From a checkpoint of a small mixture-of-experts model trained on Wikipedia.
Size: 10 layers, width 160, vocabulary 2048, 15.5M parameters.
Experts: 256 experts in each of 5 layers, 8 picks a token, a sigmoid router.
Training: a variant of SOAP for the experts, 491M tokens, 7494 steps.
Below are experts of layer 6 (counted from 0) of a mixture-of-experts language model. Rows are named router (the router's row for the expert) and show model dimensions 0-159. Each number is 128 + 24 x the weight over its row's rms, rounded and kept within 0 to 255.
Before each expert's rows: a language model's description of what the expert responds to; "mostly gets" lists some tokens that are sent to it at least half of the time. This comes from a sample of Wikipedia text that the model never trained on.

# expert 11
Accented letters, punctuation
mostly gets: "!", "ü", "ö", "ä", "?", "ø"
router [111 133 144 155 129  80 127 140 139 171 131 135 116 147 145  59 119 119 152 140 162 168 127 129 111 144 113 117 137 115 145 106 121 125  86 142 129 140 110 141 173  96 146 131 119 159 112 102 125 124 132  83 111 170 143 131 108 130 109 166 149 144 107 120 154 136 149  92 121 118 148 109  99  94 152 100 120  95 100 109  95 150  96 191 140 186 150 103 148 158 138  98 106 109 154 129 160 132 145 111 144 111 170 148 166 107 152 110 161 148  96 107 150  75 130 121 137 131 146 160  83 159 138 131 103 143 133 141 115 125  84 110 166 114 107 124 139 121  98 120 124 162  92 107 136  94 130 122 125 103 134 100 128 107 110 132 175 150  92 119]

# expert 5
Digits in tables
mostly gets: " 2", " 4", " 1", " (1", " 3", " 5"
router [126 138 127 155 139 116 113 150 150 178 141  98 136 138 140  92 161 126 197 142 169 153 116 153 121 122 100 102 113 134 123 111 148 120 114 115 125 133 112  95 149  91 174  91  93 152 107 103 118  98 103 100  98 100 152 149 106 125  88 157 121 137 113 142 158 125 109  81  95  95 165  93 136 109 123 117 152 112 126 141  71 133 132 152 145 145 178 118 127 178 141  98 113  93 147 116 116 138 134 142 151 150 167 108 166 103 130 128 143 146 102 124 138 124 148 166 109 132 146 183 131 141 151 153 106 149 110 103 138 131 103 113 155 101 157 131 138 108 141 132 134 188 104  98 147 116 162 118 143 130 134 131  89  88  97 108 137 148 129 106]

# expert 51
Numbers in tables
mostly gets: " −", " 0", " +", "–2", "0.0", " —"
router [136 120 163 128 150  91 114 135 126 140 146 125 139 122 129  87 116 133 187 101 145 185 142 129 128 123 108  60 147 113 111 111 149 105 105 118 102 160 104 114 176 123 158 106 121 168 128 123 118 138  71 110 104 151 165 134 123 122 103 170 111 146 123 141 154 126 120  86  86  98 130 114 118 119 134  96 151 150 120 141  86 160 100 153 170 149 178 135 113 140 116  87 143 113 129 133 100 111 152 135 118 134 148 138 149 103 125 139 123 136  82  79 136 130 158 159 132 118 136 185 133 128 162 155  87 166 117 135 137 116  94 126 153 108 138 135 115 134 124 123 122 188 128 115 157  96 139 152 143 153 121 100 109 109 128 114 122 129 122  71]

# expert 30
Mid-word i-syllables
mostly gets: "ci", "di", "vi", "ti", "bi", "tri"
router [122 121 132 131 139  94  93 134 140 130 150 143 113 132 152 108 115 151 145 159 185 163 165 169 116 180 128  94 144  63 170  89 142 116 120 113  94 131 101 135 170 124 137 123 106 134 145 163 129 108 100 137  84 164 122 123  92 125 126 161 128 120 137  98 139 125 163 111 117 136 123 116 152  87 139 104 123 146  96 152 105 115  86 137 153 166 147 138 126 136 136 101 124 102 123 115 106 142 109 108 148 129 167 138 155 115 175 140 139 137 134 137 163 109 156 126 177 162 189 130  92 152 103 145  93 111 138 128 108 101  88 139 123 144  80 126 135 118 106 144 145 129 122 109 166 136 115 106 131 115  92  95 119  99 114 125 162 102 138  84]

# expert 58
Past-tense and action verbs
mostly gets: " used", " made", " became", " won", " played", " held"
router [136 143 135 121 130  77  92 143 139 145 123 116  92 134 148  68 140 140 143  87 145 150 112 137 110 144  99 110 113 119 142 112 115 131 122 123 122 154 110 122 129 153 154 120  98 158 109 113 136 143 106  88 148 111 148 140 133  78 119 158 128 158 138 145 155 107 154 114 115 113 163 111 146 104 142 107 152 178 111 135 104 187 125 163 154 154 156 136  94 112 199  83 140  83 122 127 107 145  99 114 153 135 174 148 136  96 125 136 118 125 119  85 160 141 147 148 134 103 152 141 104 169 123 166  89 121 136 116 131 124 110 124 160 112 126 106 163 122 121 150  65 142  83 123 137  90 172 124 122 137 141 115 134 124 157 114 172 139  93 113]

# expert 56
Prepositions and conjunctions
mostly gets: " so", " So", " until", " before", " during", " announced"
router [121 143  86 155 125  79 103 127 104 125 179 103 121 129 153 142 142 144 144 117 148 164 122 136  61 143 107 100 106 103 128 109 115  98 116 117  88 145 124 136 148 149 144 132  95 147  95 151 157 104 106 120 116 139 119 140  99 119 101 170 151 123  98  96 107 159 111 146 140  87 151 154 171 133 147  75 136 123 112 149 102 177 126 156 147 150 144 110 121 141 158 103 128 105 119 111  88 143 137 143 165 112 134 119 184 122 137 158  95 129 138 101 171 147 145 134 154 109 121 119  92 136 112 119  88 114 176 125 116 108 133 135 175 161 113 135 145 121 132 109 116 144 108  99 120 108 174 166 115 132 137 179 103  96 134 101 141 141 136  93]

# expert 25
Quantifiers and of
mostly gets: " other", " some", " many", " several", " two", " both"
router [126 111 106  94 146 107 110 157 139 147 133 182 135  94 165 112 185 143 139 104 158 141 132 112 131 156  61  77 135 129 145 176 135 126 101 123 115 123 134  99 142 151 161 157 150 148 117 168 109 126  68  80  95 136 137 115  97  92 129 150 139 129 116 117 149 129 122 140 157 152 170 121 123 123 137 124 147 125  89 159  99 172  86 145 141 121 130 136 115 146 167 106 110 103 119 125  98 142 140 130 145  92 135 153 152 121 127 125 133 106 134 118 158 112 123 125 153  91 153 125 122 178 149 176 131 122 133 118 111  82 104 151 161 132 144 118 160 141 121 150 115 120 118  87 138 124 165  92 137 162 120 118 114 104 119 131 129 154 117  65]

# expert 44
Infobox field labels
mostly gets: " Born", " Country", "Personal", " Location", "Species"
router [104 175 124 139 145 124 104 165 152 161 143 139 112 156 160 122 136 135 141 107 132 144 130 156  90 160 108 103 133  93 116 110 107 100  96 151  80 128 109 132 131 112 132  90 120 144 100 160 144 110 120 129 135 108 109 119 106  82 140 113 120 103 138 110 152 151 144  99 154 117 120 138 139 105 162 151 132 143 101 150 112 135  97 170 192 134 157 133 120 153 146  87 116 120 105 146 123 160 149 150 137 123 171 120 146 107 131  92 124 172 111  93 144  85 142 105 142 122 142 146 113 146 164 141  90 114 137  98  94 108 142 133 151 139 107 121 149 141 110 154 134 180 124 115 166  84 114 143 108 133 103 123 112  48 133 169 156 154 118  83]

# expert 9
Word-initial fragments
mostly gets: " Ch", " ch", " car", " end", " can", " win"
router [135 131 104 133 140  79 126 113 163 122 165 114 110 101 149  97 142 151 160 138 165 163 106 151 137 145 136 101 137 111 153 164 113 129 119 165 137  87  83 129 126 136 157 104  87 161 125 119 120 107 111 127 103 119 135 119  97  90 133 139 122 116 118 152 151  97 162 137 138  79 150 105 147  84 150 104 137 180 126 172 114 152  94 142 154 144 107 116 122 114 180  91 125  96 133 109  84 172 138 151 132 114 142 137 177 127 134 105 139 116 146 124 169 145 145 160 139  96 192 121  90 138 142 143 104 154 139 139 121 129 109 140 167 128 141 158 138 124 118 156  98 170 112 116 139  88 129 108  71 128 114 104 110 109 142 134 134 113 107 112]

# expert 4
Word-initial consonant pieces
mostly gets: " ch", " co", " sp", " Ch", " Sp", " c"
router [131 128 142 111 142  87 142 147 126 109 139 141 103 117 192 127 168 191 168 149 154 148 117 132 131 162 131  94 121 105 145  89 122  98 126 142 119 165 110 117 120 107 148 138  97 169 114 123 123 102 152  97 105 108 151 141 101  98 123 158 118 111 121  99 122 154 133 127 122 110 129 142 141 112 120  77 165 124 134 146 106 138 100 141 151 113 113  76 101 139 148  77 113 142 102 137  82 154 136 153 153 101 176 134 161 111 107 134 106 136 152 123 151 115 133 130 157 117 147 124 109 144 149 150  82 156 140 147 153 127 118 132 142 138 137 123 111 147 146 137  86 169 107  78 127  89 126 107  88 123 116 120 143  66 125 142 191 104 121  92]

# expert 20
Direction words, hyphens
mostly gets: " mi", " north", " south", " down", "\\", " up"
router [149 150 102 124  96 109 119 130 156 194 175 117 140 118 153 138 130 143 142 137 172 145 127 109  78 144 103  89 121 129 152 120 131  98 105 170  80 148 119 123 157 118 143 131  95 140  97 138 148 116 107  93  89 148 117 136 104  90 119 167 151 161 132 137 157 166 162 121 152 127 144 118 132 116 107 111 145 153 117 125  95 149 125 178 152 163 147 153  76 101 145 126 113  78 147 129 128 149 137 107 146 123 149 144 125  80 111 121 122 154 156 143 179 104 129 157 168 138 139 133  79 138 131 148  93 128 127 139 131 126 102 148 149 148 117 115 130 128 125 124  85 163 115 115 155  73 127 132 119  96 108 141 106 108 121  82 109 114 134  88]

# expert 55
Clause boundaries, connectives
mostly gets: " including", " but", ").", ".", " named"
router [154  77  96 115 157  91 106 108 134 138 133 141 131 124 175 103 140 178 137 144 159 139 125 133 106 146  70 104 119  91 153 135 141 130 127 129 114 145 124  76 171 101 152 152 104 167  96 125 118 127  89  81 100 178 117 163  98 126  74 173 114 147 127 107 130 157 133 115 127 122 148  89 127 109 127 130 138 132 121 157 114 174  90 157 145 133 153 139 139 123 131 107 120 127 140 126  98 164  84 143 115 113 148 121 145 128 133 132  94 150 127 133 135 119 119 129 153 118 135 168  83 161 150 145 108 144 157 121 131  94 121 131 190 151 102 114 126 138 111 127 122 157 120 137 135 111 135 149 135 158 158 119  89 103 107 100 163 131 104  74]

# expert 1
Infobox location fields
mostly gets: " located", " Location", " north", "Species", " south", " List"
router [100 128 139 159 179 109 111 139 161 151 130 146 117 108 172  85 156 165 119 107 142 131 144 142 107 145 105 102 101 132 126 109 129 114  85 145 112 146 149 137 105 116 148 101 123 154 103 141 144 116 125  82 133 159 101 125 113  92 126 139 125 118 140 154 159 124 153 124 153  87 141 126 103 130 138 134 122 155  90 137 105 113  96 182 197 128 139 116  99 139 155  82 121 119 121  94 103 192 149 132 138 128 150 102 147 141 108  70 162 178 102  90 147 108 143 136 129 109 159 123 113 153 133 138 109 128 148 114 129  99 115 167 130 135 141 144 153 118 119 145  99 171 149  95 138  97 161 110  82 137 139 122 113  76 116 126 145 126 110  96]

# expert 41
Of and prepositions
mostly gets: " from", " including", " include", "r", " require", " student"
router [133 103 166 122 155  97 100 145 171 146 136 176 140 145 146 104 154 173 128 122 141 148  96 125  92 136 137  89 143  92 170 112 136  93 109 104 129 118 126 110 172 151 133 126 110 157 132 160 149 121  90 113  60 110 108 108  92  88 111 192 107 134 146 116 123 133 131 104 126 145 180 132 151 104 116  90 134 146  94 119 101 148 122 117 158 148 155 127 141 115 149 117 120  91 143 130  99 169 106 137 131 120 139 134 143  95 118 170 180 168 106 105 150 125 148 135 143 105 138 113 107 145 139 135  95 107 140  64 132 111 112 122 163 131 121  97 126 115 123 110 137 132 120 107 101 120 149 138 106 160 158 140 127 105 116 142 142 165 107  82]

# expert 17
W and table cells
mostly gets: " W", " w", "W", " said", " you", " won"
router [128 144 136 104 147  98 104 151 109 160 133 128 151 130 175 108 176 162 171 108 137 105 103 120 128 122 100  71 151 112 132 122 110 102 105 141 157 133 102 119 122 134 125 102 155 160 111 100 137 100  96  85  93 128 107 143 124 110 154 145 155 178  94 104 147 141 108 120 143 119 179 119 139 116 122  92 157 130 100 125  95 160  85 151 169 180 146 152 119 131 157 108 146 108 141 100 113 130 147 147 132 119 167 116 210 125 155 109 120 144 136 108 143 142 127 104 145  76 128 118 131 127 155 143  80 140 117 105 124 152 105 112 158 131 153 125 145 129 146 155 105 146  82  81 111 122 135 154 143 132 113 115 110  94 139 141 133 128 131  90]

# expert 16
Mid-word consonant pieces
mostly gets: " creat", " process", " collect", " pass", "act", " Act"
router [125 140 100 145 139 119  76 138 114 128 163 155 140  92 144 164 177 129 141 107 163 156 120 139 127 170  88  77 126  95 180 109 125 130 132 151 110 140 145 121 124 137 146  91 128 160 134 140 100 142 134 107 112 177 130 129 106 148 149 129 112 129 158 134 146 139 134 111 112 142 135 143 130 142 145  85 103 140 117 157 112 163 127  95 157 185 149 103 128 100 171  92 150 117 119 124  82 149  89 138 142 111 137 133 163 126 143 119 134 148 105 100 126 103 153 130 160 101 147 132 129 149 110 115  75 141 140 104 101  99  72 141 136 153  72 125 132 102 119 170 100 139 116 128 136 136 160 129 108  98 114 111 113  85 128 112 162 129 115  70]